config.toml
d_model = 256
experts_per_token = 2
d_expert = 272
d_shared_expert = 0
activation = "squared_relu"
moe_layers = [2, 3, 4, 5, 6, 7, 8, 9]
router_score = "sigmoid"
init_std_router = 0.00625
optimizer = "adamw"
lr = 0.00136
beta1 = 0.95
dataset = "wikipedia_en"
Below are experts of layer 4 (counted from 0) of a mixture-of-experts language model. Rows are named router (the router's row for the expert), up (a neuron's input weights, with its number), down (a neuron's output weights, with its number) and show model dimensions 128-255. Each number is 128 + 32 x the weight over its row's rms, rounded and kept within 0 to 255. Numbers have three digits each.
Before each expert's rows: "comes before" lists some tokens at least twice as common just after its tokens as in all text. This comes from a sample of Wikipedia text that the model never trained on. Tokens count by the router's weight.

# expert 2
comes before: " |", " –", " January", " October", " years", " September"
router:148135151106109106108109189118160202152130137157099076120094099077078126213174135136000188154121154142151138112097105142125133119212150121175160127142047102103178152147118143130146101111116176110154086123135073129140138161111165126120059109180095142113165121145103139185193107126064104137125148178112110162125140139138118121130140121099152120142115055128110132104142118099141155089095
up8:152174122138129047175095139105155116124161161156116094101094146164123153150186092114115138161098157127115121096158140120121146126110138124083174097170191138065178120080062139131127103115071086131090151165158159115173113099124171114146062138139075153131187144117106100182169082109088121180129130129171091170130198071121113137130174137159096095140105132104133122055149126165103081112130
down8:124131151115130118199081207112097163154124174096201127150146109128125117072167105094146142164102142140099094126158170137193139171147088148156091076154163191113174099108125136177160140118087060166149120097129132090110138118168120122110127135186105155140174076130108084124143087124128200119157116130116154131083090083142137041158147122140135089120128138070151138167137093158113101123173
up9:123136066162096126141110124112139146137056047140123139144176148086064080110162162177136089119121127126091128120155155156105147160127113157080145157163149114127146060093106097027168163155149148120164171123178154105124103102087167185195148139132142124147125123111118148136127114181079138208119143100116104110118120180173155111124113087152146104205188129099041111130119157142153180099125
down9:106145177049080132097171097118135169178140101141146105092098159089100119139090151138098145081128130134130078190091098177146132120119099113104086085138127116165157119153166117125173145133085132103172172193164116078136108086110119138128148186156065125121147094117082146134169114188123114081148131114142191120115082178145082179158149186149164115139148125085142148107193165087105147112131
up10:103160133113112098107121167150177136090084124143148106093098196103177133140190195095116170079103112127148157145089083134134148151157104095146145113124133120177147086210163193135163092121057170181094074146082099196163135115132120068161122098115144111122129155119132181156108081133127184102108125190114066068115153076143153115142134155113101093141147114137084124188142143120126194113164
down10:105142118147074113095068134108179157141070128135067119140160155139117139103152098165170159105145146092080112088109117090172149114123137139166096169167164122120135073131142158101111159181175131127093132114156080125116120120144090187059139139104155127170113137144070138101118173116139140178126172102194136096104213117118092100158185117118166118111132093126131136112098103092152141106140
up11:114144121171185148099133131110106133195068148113137151115131144082088113206096166127159128128180120110109131152128172197128168105124131129083116087161124073148140121086088143130168130139117116170117160089150147154133148118141133105092118067070128128176145153144148120085153094112057153124099104141121138137101113143168200085151132119153146111129160110128140118167176149167071168108115
down11:078093137118132149076143135167140129143121117156125126158106255136142146210117130091071161161173127156121143117091146103131148111116100081107111146163098091038138129104084178112116116123145188163072103155162148106161155127160092103156137115116064136122193098163129109118165096181107095160121101162163144120120096106095118173142102077097142126097152129143138103096175101140136156105098
up12:159114092138083110174097060208066146128122124222143087119161081135096133113125122101127125176093154121130151120136141180104116151116178101126143138136123132123170104132109119129104104067132108120164109161099114158134145089087154130109069120111117186116185090134164137125161140119150137135134161148083094136127109162121069096088151142105126082162133124115131156087087133124150124088164
down12:070119085105149099125132128056119148150137175150126192136116131121197104124134077125114124141170120206140175141114117151139157115077124092169160110161112182094094137173102091107143096061101112131101156117118062103066155111150126085121107133137129096099090114118111112105116127129120125112071222128145155120121129142201105156191109156172145135158129190112137126099130176061178108141081
up13:140113122125130141103087192116147141123197150116121149163125124108138186148116131121116128133174104177118124125096198151156178106090157109134169108167097150127125094161106103124079111160119110106176137133093118102214084169027147105127103170122104141112153065149134150152129078098096149084114102122096126070092226166168220162148140121133196095127188143139115082133100184164133181093152
down13:177138113113104111089213143159057085159143081131132185088137149083106140093173148076125162095137138094157164144160191125069158121073079138165087167117140103104119114157137074112145143119161068094144107094145178111115116145161114053127072104115162135157118060151098155126138158114117105129058121103091101092127085078167152144116077108181124150194201095112176141161158110138100172141094
up14:155142184087101150114122153133145089137087194180173173137147122150173174155145150123054142130156163118112142120119125141090103113157162116139132127107115118160128112149126155140167137137146108149122108132103078128024100145087110171155139128110139135135095099105105117156141096130140160180131146117116058181139141174182111140165126057112163121110110086156131117082051142104161161171130
down14:161104149133147110142118127103106053165151129066174115123088151112081121095090099155127128192154130138123086151124171131132125083199077075112087167128129137125097130111104102112141139178136089082181136093083176146076127143128078151130140108108163119071053086127131102194145158144119138088095197096185167144141064129080147101081079109108129101107093134131174193142177162119080140083112
up15:087144125133160166115146136194137143165127141156104090125159118130093165144098116105109152188111132117145054053148068082067190220089109117146119159118170152110133122148057111161142126152093160086151054155078051118162112168073117134122138146129055133147127151127121119065180110159096137113121118094077104126162117157113135131137155125174190148104198136159107150142110098137120147089143
down15:150193143074060143157084146049095170172144114112155158076170133108139087115119157162149159148082148119146146120116133131163074113083115070135182149121148123147145149174129099113175123102114128147090127109164142133133129098122118111160070086129127138092151221112147118107145164073111190110105163139096090154144139007144154139088092101133113092175174062074091171130102174096147132119121
up16:127127117132127109180106085176135132073149096113178045149096142089103142103132112149100207130153119149105138091120122138083117192169167146153149105166099107117153128222096156145126143132119126127157117106165127129104097027151111165112103144114070101118160041105090102070109095193130097131151134138155099150129131137113098093083132132142149149137145171107121110084132188093163148112092
down16:110117162168157146082132149132140081090106193161115078078098123134217168039181110118107128125085086119145145162147156118097114117139099145078130131136090159145146151123144127158106080125118117146080104195088157091078098134094131102144143183117064097113093138090089118142183136067174127063161136147149061142205170156094080112158157175118128119130150225145097131126124099204084156128124
up17:177117159105152186090128121148149104154171180119105080141173171042095151137154099154129179120174103126183110082142161101085184221057122122079130115116147132093188077128143056157078149127162142139161116119077129106100133238110153135159138151081097080142115103106134124144157106082075074116162154129060114126154147142134114092156167108083158091104114171105134167122115123132131210049141
down17:074142148108134075125123113171122158146092076153129120119100162153182115088133125117085154166098092120108148108109085182147097130161109115124089160123101124186106092156114114110125113141129151137085103177125097093118136159123137140134121094123088135162104102115153139122123182109115142082147102123089100125176149130075105055111147098140121178157173182127136149118132141156165167103166
up18:170207138134154157153125076099181112131091117054131090176161132059064195171111107175134126137142148167148109098106099121141141123140167186178125173177086146119124098122179102121079158146115148218109158128097122133134177153132157112114158113142151180103128097182086112162126142119124089113126177112136158148135143126140194136117117124143174072148017073081064080086127117146072131141134
down18:132192114132127141135107161145160170122187097115127181094153063158163136141141061089142095138144124186141164089156148142083089103171137182118178093123099129110118138107154148172101191114149055133122126128083118151097125094146111127170119101158079128104082136124156151185081199085178160128151136130168108182094063123118068164104115131087128127167140084157066098100102119133113107127172
up19:137161089139157110114131134103144108192106133115115146111080134106058158172156132166084142185112126170186116081135171101121131106154133123152141127135116157117091133148171117171122144120061134145107146168122092172145165068122133190082096113200070162117155125128130101153189141084095123158136123141126052050164216132165165152104193111122135092182139083088114054158132190138129152104161
down19:125127157185129162150151127163095069101098144167155120072115191225171088115144110145148143132142149090093119089102127130101096148106138163127104143122099167156124108066055118144171165128134080128123153087119170160092112125192141127168101153093141112151136104125104084098166116139153109053113082184152080122139135158155057152126125104065115151197097125111149131133132076140171037134096
up20:123141132141116127115089119158156028126196111154197082111108123094086121141114146137140140117134121043159116135080143112143194200148121121134126117162124131118171118097143126129069112181075156129113106196110106101096146136101153126117106131125105105109132124096153141146122100094061072124192098177145144124117114114147136157135118140166097128151118118112088120106152188076075135091147
down20:164135141204133125153065125185038117187107083078129126085121154138126163119141112127118056140141110132148128096063072098117098138095109120125152131101151160142069112114123159196109142155144183146107139136121124136130197125179177141145099115189106110097135128149138105101146051177164188177135095104120131125136142145152159129128148143079196130130163121144170114155072104156198116152127
up21:126089153099144089163094121093103106127122144141163152121151155090125142110119188171084160113103166124120100123137091128093135186166109103130157083198119098214148126113148086125126166115087157142169163117102131136102129104159144101100084077114151128154060154095116121115089109143117132136101114143115096124098084069126087123142112091105102063115188129143158208146117082131108131134089
down21:098111050131107147203182140120164115118123108074135150141139129069124158110093045167123118093084149061154167165133124129102105173137064190105107237121069138155154150145105134118122156120158098129153123123148186127115152099126134144137106130109143109079155175135065107129099117135148139165134154081178159144155105117102147103148093116109156137139158148099147129125099158149096095171138
up22:132112133162117184078157152137163109138140101160094040153117160143125167176123155115123143098095121146102130098129145196140177134136153103184111110092036133158072153119180162124177094149117160130094088164135087138137119169143100088107143101087105124131162133164138146170154157112142113096150149104083185064108151109122216091092130128099119044170104134222086091119063123079112164178168
down22:163097110157124126142137112153131145125098120080124136133122177166121128150183131049161157080212159115104130087151145086169100186220144100149065066099128091149123127102164083150095135140133129113152111107090129142119137151109065101154130166101141124178136099170147110143205119094151141147114128112146123143104158128080103117073126149098102084107134181179138066152056136091083141136129
up23:054143068078134119106130084155124150102123079113126097157125150150088133157126081135009167085113132100188118132109143133090137119167111124081119113093172062150160110153060202075124188123110217127088088142103108153113102094127127110092150170148134102057141119093106089107160106097118106170115168166112129175133166140155087130089136096159151089193166151154142100140135119113124169119109
down23:141085126118158098131170116127116118198131080136121151159137137085135201065048180127152179202091129086117125144117145164113115151143028150098134123131117151121129129101110106070089128129074121098103097168113142094153124105116102091142154125142096106107113106105148126030159120119137098142141159122113133138116069076161065083193156172109123114083103185130139114117135132115176117116120
up24:128135173036148142161088143094122158152115205166055100134190147107111168168118129110059144100123185045142123158153152146147094123101205096152112116131119115120170113106108135125115098135130151118114135142167122138065131093080137157121115156099173092120133101079089122147205085117074164154119117189166080179148107149201103097137134161133169122164102073144117133132164131093129194166100
down24:112094093137122133141123157168087173083185183145150131042089108169108077119106090132055052167124056164108124150097099127162144115159088135112087151121104116149095154106125167132117067145073106151112168150095105131097133100208109168150104124194075140122143166115103104144102129199141167118145038150153158167115048109145105111118086136136172133133146124126171086146158116144097157181133

# expert 1
comes before: " of", " The", "\n", " in", " and", " He"
router:150147160074131134150118090140169116132138122214128062145099144118091155163114136173113122135105182081234131100164131145117188158111150189144162121131115118112154063164111127118168162119089170097104063196191080115121165146087255102103159136143137163112152153115155156143104011108049120137147109157099149145117155115147103106142094130115119083137104091114117128132151121107167169088095
up2:129118107052118156142103136200161116141194074126122112188133079107103090164089066111140142112140120145143157147151067122115136119139180145143095119122129166093117108194160132135081116152200081134115081136118123083173120134145142133157156085109140100107154110103125143182135072133132153084162111128132114116135091123188094129186134141110068081116154123172150090142137155141133124160090
down2:132094162125184091162156093116134144137125174117183113129172121154093116112129088154164214147142149028123106111135149135083135116123114157102122152139133141087126158160095114135176147113101165127143122122112138170156124106081172139096110137140122109116128124158116145118095105127089070134100151164043085195126155141108163179103137156137118114108111165133145142113133154106119137110118
up3:077166118083135068014143128103151137099118107121137083167138160120108076159103199161066142040101119096167160166144133130120183142128140175196171087143131127101115065187128133113119161137130129117145091142159134077123144124148182126138181127124056166072102116162145109224145101126115097117132136112140090128113114146119142144116124078121121075193124086165040131131112149082080124143136
down3:162111132164091173107141056089158141130125103114134104112181111139144141129077077134135115116093133183150116147072097116110140113017129148095125155123128119126165131110109121162152135153144153142072138126111215187140084139111092099092072086116131115255107163118095115161130157056134170142117123099119136154083137089162132154136119138159134105159147060098103113155104152115105121169173
up4:108123119097160145115139115108197116156121122137123143134137098091065136163102141136139176146119099181175077096141100119148199118148100163073109135094150130120084160147097059120131113122133190145075088141178000115086129140087162119110117066149144148125029125116222175109087044153091129087113137121094129148135114126148140111144138135122125092181103135132167075143188133139100185116082
down4:084126122143086162112137132092113137132112110117154121150204134161165123124116118166143174137122118068146128132118144135177130101052140106102118138132149176076147168122120188111124119136136132139136129133082161126190121089119137076099040150127140122204167125136164098111140149101075168138095140101093112106168144099187171116098088119143153148095143117131112150180089077106127178142145
up5:146134099161097114083123121209122129151084136132147113136142109098143122111128135143134147183134128107119129138105174080146126165174112079186176121126113152142094117147096163082094152161124088097095120145168126154096180153113151107103090094157106084059063083156138140109115154070134105125145138157096161158123123097152126091132151090148148071148144155181136153165087168126059100148085
down5:168090126152108187115117097118117117105142159176172066108173092102145160133123100129101101161120073157199141153105153162140150154101137089133094099155118042216116109077080121192146177123166107066087134123092126131095097208103136132149092141140121056180128147142183089130109147100216132137098136115166172138105138113165090152140134131076124113135208116138136113078098090123149140180131
up6:095105170160111071120139132112132114136122085204140162104048172123056143111124191133068159134139122144086142030069083145161221151133143201123140133164116132143184130146139138125138167157131132140118129182123052063127125148153119113157058089115070164159114120086119082132121096133104103163135070159106164116107128142137108127178169081130134108173126095120128184148137177157164138153141
down6:117131161064141126127188115112075161114158131107172131131125127149145171124065092129134088083140112107104149133094167140139144138110068163115117135112223123158126161060103155133185083107077176159118114077158155137141111111117103136184103133132167162193135090136095159143108133139119128108089113111159126136140127066166124139109123143119132157138140133105146114172127164151115135149115
up7:142086160047128166082141166145170111158133122147164161090113131119131200163130101125110104130155160134104156125136170120141142099138153154152141147108107040126139131143106150129102139118141189136255104193096131143120119202120160177164178092153117205144110102083118105159141070143139091066130111164184181132128114095133131082119099159152071127126107112104088094130137157128159161124178
down7:054172136160144121142127098126152131095131112075173074163145148115106113148078143137171136155087126144168139128095131154091087103106142129104147124128113132084179107167150121118109120188137176125126132107111167122134080127084088070107091042097169131151121108098106175136153144048123141143119124144077053121135132124091130155147171166149176057156163114098147135122117122155116126146094
up8:168130182110143071160110120137135111125094157203127091186152148099110172109148132140051156100115117160147117096146087072124171165115156127163145133132110118098146145126155079157118136143179167125124108146135113048117045187063131078168133127128142117149116101080097111132104131101051167100119143164121115140136133098159143131224181143082126059126125130178113161143118168090121134124079
down8:121095132100104141104200109097151161193177145122145143085161095093149091097098109105119127154150158086147169144119142128100106067061113186137157144096153132179084182121054142114139118156160148134127138113105182143183136126176147139151084124123130152173091077127066111133117117139107112066131152110124146150115139099158163138144152121164128099213132180156125154132102126101115160111128
up9:101148134130072090093154145120113149092138128161155108116099109113123128140167122129110148150125137140154171130150147164122139087199158081127171100116143104111105146130093150078100144081095102079115146191149123128159181088077164096138118144133113042163051119095157143183104124071138151088145087108185087161099176154132166071079081086078162098154091140113105109121152109143090135117139
down9:061129074158127113031070121125088052159169096149129136101124099072124095152140053099184129121151161157168190106144123155146202162099121101138187163099087146132127103149064107112143093112144116112089102138083134120147137155076136120178138049150113078135132123111070138143138217103157129111138111151136114106137198153116094155108129100157094085142145176126124115176096095149126168149080
up10:124101115185158138119122120165160123140087073132094149199131147097147177111122149152117127084154163112134166098097173104128141162109123160157150092091137134194133181169119125082180137064103207134162094165137102107133096168137149127101135121136144160130104124156135186068117118124117118144111103192136168125133113135120117107089115098166094125162101131118163181136101083140091151101139
down10:135147143144138181141184115134117069161091194143110180142135186090168160111142146171157051171131155145148211153138161139086111108165126097131145114071121116142150119112070100084074142100135100056086085113161136136109082162120128114100114125105211116177070095114127144097162132142152162085151100129114087089115163126115163134126114118166174107067182087191152170134094060153194149078125
up11:135089177134115145101105110149116173096162082143115154152129095046071122087089142105137139089123142167147125062145128145154141106109150191095142113086069120050124134094136159088119115143138214092174147106148055185136124131108164185115123110144091118135171173125138194125072125109065111199146109154089122154115140129072096124130148172112152133120148113123127090183192125133112062081090
down11:162107149131111147175145173156117097152123129106109098111083120167162152134144065154134129095174111117128115143133097154110144205163116097186120144139144124160102106138121141131173130108128170185147166146135153130142140078155016102144096158147115142122154155149119154144069066154135137099161141113129116073095117023116153194109150103207119108124179155118106077149117096155108100105173
up12:070132105141139137136176127170167218121126121146114117138148168115124141110172167112133108106128106183122160079116171166120178151127113184114160152097120132163120118159163148116166137054135107162178069129160073148165199156124158183099185187133087161147129111165112086124120161125079134174100125089149148131092093098096166093098087131175138131178096052077072126095087095132129089113108
down12:080123111123169164132121036138087128127123149158111132111094157152134154106187201085163130106145122149115193123170138101123108139157122106120116135111142116136157148086125146091135109112102127070079053105128182112048115087158117085145129079139181112149116096148149135131132194127149155141129138134100106095053145088069131076083132132142158134120149120126144127040105123094120154117123
up13:107131146086099167130103101119113130150100146138114127116133091152099128164090146170150150215080129111191108170130177114186117142128167179122136127157149076110087110110105170073052151107138196144085140164076094081107120171118149142029114159172147139099090122116136161196133099146136138199180154123084202173103117149154136128107116136116096153137133128122175125101180081113165028105122
down13:065063119053137164146159069123160123130124070125181118127118135157135148135107140164180153150121125095171120159168128145119088087130148086130115173123192107158196134117132158123142114168139091165102076175120172122126094169103099093141151177134135058163069155110141153120054131142120134107123168097130151119126171087152075162145116122132100098131156179114161086157115102133178127135113
up14:075135177181058154108161121109155221124137074099131132170151114128080106059112101146183159121138140143150174094095093134070149076135078186108125127138125129090180102132124076118139186148103177094117152121119081154151115095071190115102152156092132121132175110102153160121066140185120100093085130127136097078105142123093167104093152151121136134145102117092139080151093152165110153101092
down14:088079127122114082178085119141117100131147135087178086176145107089122117132125140175123146147148160096153146174144108129169196106145147119138110155171113140121076168117100161093125125115080094166191127127082105093108102159142093101167119115101162109058133167132139109114085100183141106110157119163168151150101097157108128143094138148119057139115103154178093143087147075141111143089088
up15:080049115131131182120140122167164139125098086110157156149133142030066150150075134113071148145113124136160138105119102209064134063149152165132143095143130133148136151180122142152127138138135136087142115156149068122116166126105190104104167129133137109172113115102092147113123127136136096188100138146147179107135152158186114195089136132119134151159136109083125144095147102158103158140182
down15:085086120108124151148183094145099075160142094076127150173090086161081152101082153082121149126086126079074109197121144125119131111110132114081119167114090139180106157116156183150167136204137124081127121171111222186169066096158131121163155102145126139167082061123140103136187070121130097141129117081129180112151116113109130192128139125128147137159125177083069128073141087136146114107141
up16:125120158100111134146089120158169088165194109144079084153180106088122136115171106157116111142158201146128134150156079134137108129127068180086118096174155128113103179140101103130163166140094089154166133084131129120167127112112139130138135061181139121122123151135109142184128100193135085120136160139130131120129125188109187133094060095119138136146032126101162203045085109144147110156120
down16:111146170166169133190150106111104137108127133099126096120182119174184130107166150093139178142060140138137135149123152126132081110175103111147123213128137134109112140185149123112119163102148057091115073197106160111131088141140128129140152132143186090104097110144179155161070162180134198121140150088128094097140170048121142036147109114167093180121155125175176099111089138063129123109151
up17:151124169117141134080124121186112169132068167133140116160099134118123094127117171064128167124081158175109134174100162140138132125227182079155096096097079132134105177100111123123081079126119152103104133179112080145140168103138156081185107144104143159125120152133199128120179185147125144100223136127122138094115166156170100145133149096183142078150086078101123142125143210109091154157150
down17:148100208105089140126127129166117127113051082076095107087121113139166170125106082109111103095123113176167096145076110161093113185159088199178105154111135132131161161126158091171166144125104117118138151103110145130121128127106131122159076113107118124220144117101126121135077147132152129087114084176178173126145121143076104192126117154164155175133146184191165105142090087213108139134170
up18:165135100120111130073119129200126122215135178123123066109116098124115110171107163122121107101095110128191119135141171121139176117130140108172193062170081141109151089161113136121074085173115111127110145131094096095125163183143148124121129121177156173091135103147181108176100150090128104129125134122134111121109097163215141140132147141150096082195103114038109092122090156141118167104179
down18:116132118127118089113189109156138068067103091117110140084094103135169140138137157074161189140109158155188138129135168112141129070081133128155115131141108076089151156132121110149152133141081091146116119133122148127171084143121099102178100108059132156178143125092142149107063127091110193123142178176112185094127187128191157196145099150103129120120115077172148047159084116153111178133133

# expert 20
comes before: " |", "8", "5", "1", "6", "2"
router:148085151128121128093132161105148143154159133187158088120129119053105117181098182109035202147141111109123136124100130181115173116198116128189166142148078086136138123167110159076114086126106129139156044174096079130123134136091158137100107101161100158091144122119104143145140087157104095147148127135130118139069122110092130102140140122143146107132141105148111164081161140118146121102073
up2:100099153102073077193125118150123127071173140086113102123168141115129154143132121125163153032119079173145149085129161144116225127078135121105116104160084102122156112127122140182106096221082167166142163167110138182133104163081127169130093162082130178130185131080131149104123120147135127159110144161111124125166181090131054154135166147180125080129150129000096096141119085138189147088126
down2:174129166163074138130135156171151167088101113123114134082140161147163155090125116186155117090120146129159140117122123146034150138090114187103120098096175136167138111121123170147125134141182125142124173083177203102156157123159136128109057170094140124122129155089076152085150150084162145199159173082085169113112119119104157075140164091143150017110141149121124131115097129130142179166134
up3:126176128172104134108195123107122120157124133142105134118110159136120125134125187099182197131107130085187122175122146112144112102129201130146072121140088155116158163162130189098133135098130103153107146134135111172120191178069140087062165168129112082148109133091102076068162065100144133068170091192118092070111106146125122175187084136127128094089098101070111076120130168121060129078153
down3:141108157106161168104166167173099095122123110155183128138073145163101151107104109123152113143156152119134095129107026110109146168100135172088125152150158144146162155171118134114156084094074136177090163123082116090101127149127106130119123127100095152101170110106124149127131136195075161178083107129057111138126132127123116186191104140126138101094142165176166168094104134136159103136130
up4:167111121038120150142102157133093122138195127165137106132099161087118145153075141157082153082113143053204126104178107158152112095105109116125143166102153082160188131156183186067179174130111162101155096122116132122083094135114133143110115141130107102142224087143141075145147075115107108162109125102075113107098108137136183091115102170127107108172106110164142143074145117152150157133149
down4:090095093131125122156151091156132111113176136184150116138119134159150061164077103063104118165144100119121116090043111109109120158132130080117077113090175115128110139062165119148082133070137136149163115141114120095135072131151124044099136117142154129198123111127146163115077110104130155117108140127154153170033123108128136113108092146137158153091119145164201085097176083144160132162090
up5:148132069122116134164160162134109122126141085126129154173137099109059113149098174124158177132163104152214140129153109137087139078166086132076124155142116141151162134149115131144103131149089104164113138145166109079138102157118140168075130093156120118137097120055158107093154079130108145123153117192162115117134115092129141127160077123175087116095123120091075131093128152094109144182125
down5:118174171097142126130122161188126077125131149123147159140091141112120135115136124118132157159164099181142119076078096146078115062097115078138111118125120161150118075198087120128176113125174123154115162140098182117088121116088112163208151115111068095161155165123143137107128153135083188127111144148114122119159169160116093182147137135128092052062133168147102093189110110184125074108154
up6:128102132130144132193051104142117108143097122131169118150138119090187133144118124219158162157124144122116126110084088108140063105139128121101159105142181141160152128106103226114140110146137115125148160122138110178136135124093159131119139161065129156179117173100152170119053133076051165127108114122093126060106168086114076133142122120133143128088141135160118153093110127118095132087149
down6:128115109142149112114109137117177133089067101072071160190129117130111159141114173171093093109184129113097130166144092120157141145156129168076111104172129128145112190098111137113104158179139151123092170086180137124102124168180175119071115135157227151155158116073120197137161110114094136093132134124140107076105128115131122093138112167135069144145118069141139150157158177201157183128120
up7:121157125114170107124145136153134075129084126143147130122122227119114128117083161167120116142090092144121167113134103109150150100154166123151108097143157179160079179109143144124178149142078136121082089142118125161079173120096114196197059133157166124143161132109186140128098086160107206134155068119098152042113101158130121093172123157199133118188117035097106137158085144122123133079148
down7:126108119091073151137132155140112123101132153169119142091119114142167106123115096141090145213107143112172110112132164174105159208069146217141096098138100139050145184138115162160163095137160096180134157096160076086129138121158109102135136095101128129104148100154153136136160139113121129165087178130100158114147129190222185175159139113048157137146135102111073111055205117127132133108085
up8:171129168123100074099141126135121119205078150186169123148086102079172121144095117106090186100136156109172142079114105157108116077127083102138108102186090122159166113194082112137131075146092154120201162125134139090103115139075166142126184159123158166130168187107089134194082118106116182131100152134126084095122173158138091129141128155083139078107157091143153119121092145121090129103164
down8:161137116146127115105124159089139159104127215101158146182106117143136135072093141143116103162194156130121127084137121110096145104111100143147141091117217084090083098074065079100159121108131151128136119124128165155154073141132156099164103165133143155156127160164191115149136091156136151150111155060117158113189162119128101123154097059123063120121131140165135125180120132180121080169134
up9:072110107143095107105125127136110094121073055115134149108066130129119089143097113143156110148143149076183158113104124125142165064167109149133075064164110165145119106154130134073126146134101138114099193181174133129154121147121129142146159093159120058070097116131129068067101143120136103155173130152146154127083128209160093116157157135169123124112129133085136093100075068083107130120141
down9:183100186156152110127122139180066123197103181104141098122109136110152168091096175163143110111129133146120107120135146129140109095128177107122048084109137197104131126111126102118202115113093101157157136121135104101050142113058127106160137098074145107121140073112158096096090138094114108125137102102146058068138080128122121055113175136108137155160130127141147171150127077123098140092158
up10:148107139061156115143111110129134131180173124082085101109122127119094155132154156138112145163120076167142130083075159157123141152115115125103088136103160162088149100173146108106097118156128149116154095095119163122152106124099107153155119147165099112072184154137095121190189069097116140076113148114062085109121147098112170147117119165113162142110143129092034115115142161162121211061114
down10:151163082060112121145156147124129106148127122155109110129166134122153158106158139130118103081154126133151179145136127112114151129108114173158091154053170093105106082090104123118075082094154132125156127114116175131096098155167154101106125181164082101147161116099120194142073188151109156184123145118120081095121156120179096090130114127126137116101172148123129102162121142128153163156144
up11:171166096120112145081131171133097151181151110094078163154122161113130153132134168058071159150205090147128110079111128073067186065087110127101116114138142143092151123180087160166113202157101099102102119094103144170093138110149115128067114101130108111176147131097139105100166108143102117133120093160122140122121137082141199121115107110154125136165132122130116156102077147144147190120148
down11:117128111170091186117150209160126090158151166141105134111129099108097153097151147144153139098123142212157132165130147114161119141167126094126083135116121127159129113089144096111166109084172100132151122084099153103111106139095100155156115094124117103135166110180120124143155106150100156164110177175139140161141168163122130109076036125095164047076174162174172111133126125171160081108126
up12:137096133106114120116102068138081114170130050155123136118168201103133088161139153146097129075074148177128129145132073138184153131141126099083179149131159145124141126159134171174102137120136113099175104125122131153093119113147141172187111063111132103138173106139110101131125142083162104105127056132123150124119106150150171119123103178131105097125129141121083140134168212204137133162189
down12:100156125152197144102197125118165146120173141176157176133131133135144142127113161030149124125113179118141190098125084120166126101127117059105172194068107046148081099128080095085143152134188104101115133121157109162144092130149115125119126123152126117105148086208100113138136168134117110190111129109105074118090092105133079124095093141041106172128122113118161110147137104135097177165138
up13:142165127119113149115083107092140148082127136083130104149139088142107185139146117167090152114094171156151097111154158139122101152125115148045124097147153166150150130105140096160066091122137130086108170082098126164113145136128235128173123097125176058129147147099110136176146133182137132112094083110131077158171110221150127092161176141165159132194110092151140130134125158187106152114111
down13:083099136085149094184132137161093178089161142107169124117102109176105133104102107069151081139157102139156105122150122094124131148153153120068179100156125129189174139134035110150139109024138091156109106180138142115160111111140106101085125128126092112209152131131112109125113130111100146169123104133091135155177128098134099144154117090126125180151144092060208131098116067112161113129103
up14:158130102191147109147145118114147115092132110076173157098128099109055172131140100139139147166163217172112136053126130166077118147100118167150095173121139137143133149164111119093178143097174088127143142096150100065139108115071146178072099113150082113150155155136126120089143111129096115159113134112093110147140109121100148119119124151162160124124150123128097093106177091229146115135063
down14:129156136082136150126124116146121118102145141139103131069094192122130106143093203089063144179107170166135145136090121151102182091128169144121134176161128084108126174132106149154171156114111038230062099085098161175097186129115109139144038120128028206145153120098042085138176121158179134141145148161113138125108129157130112149138173147121168063134125121136136105144110151131107063110126
up15:130112093138189170115116133118116113186112099126151064130153185129122148123086167092122113198140139127097185063132091107136135133125119149130143165134114104084121124139164140063121141124110158184101086149182142073190142145119121143136133099156094129145139066053142076164134124106116099078142151155160131138120126135129193123157144070099105083218160151151140118151081168143125139141110
down15:138076072124136064125093143134099126138122105146086121134076174176132129200092147081151119173105073089134117136158112128173132079098098112129118140100146102149158169132176164150160102092166090143100154150090125093129154108060101171174084104108080089125131088131174066123164125132113140148144165170229111101134127137143121100150118121141139064091126174132169089100077147177102129177132
up16:100134167087128167182102154107114117181139057092136181128123141102074112138122127159101172140190187118177154074143166155119111139164147125099128123128109120104179103144085129069157113187126123138183158080176098151138097132139149117134113094138125163134111116060145135161094136135043112197113097193072094085168138151135095123087124163147097107066150145116127187096142135149119127108105
down16:131122118164172162070177112141097100106116135017136127086099124132092124166060127113149127071127127089137084157129082168076178117132153141160136173082126144106103177076128104159138098124053079126121129161116154160160135198108118114162114109100192185117141128108136142146146163157085180054076136142144078124094147111121123134123122145168135110125157136090115129095121129079132212117146
up17:101151047152144164122147117137155137107098140204140132137131164132111074150122070103163122168226120172115125115045104070133143130171123114172147155137034139183113117090093168164131141149132115134109088166123113145130173159110131128078117089104082167110175172138167130099098099155131113111138147187130192201120138125142152137135143166172128155157088131082101099116157146108159112120159
down17:147146106080109201076118119133137105124053163138127172099098146164156149132111153194095167159166140156135157119107102086112104093107075166112147147103137076137119147166169093183142179155144082099074117108067137103090169077129159122145125074050109157087142171143161116112107163112180117057088122086178077167111125127133097147173071132129169080165152150084103136107126149148137111137141
up18:090154171126143125120141154135133097104105114102126126112120133103101106112045113088107104134131117134128178072121164112196192136128084170167080104095104164109084096147127092110144174145100108120165121119125125150077162136152114171088089132119102104145161138152094116134162077166136166136119119084204077082092148093119197045176091132156146121107126033121117125128073155134117133149090
down18:103124090206101127095093090158108102147136153195142097144164151134137142168178140074112145101147088180078133112171090110072083164121155110126153130144145179117132092159167146127117096111176161100091126139149094122134131132158135141111131089112126098122178120114145084080126098085160161120181104191081114187146135147182079127114168111138138121203148118150094129085126154073208125153108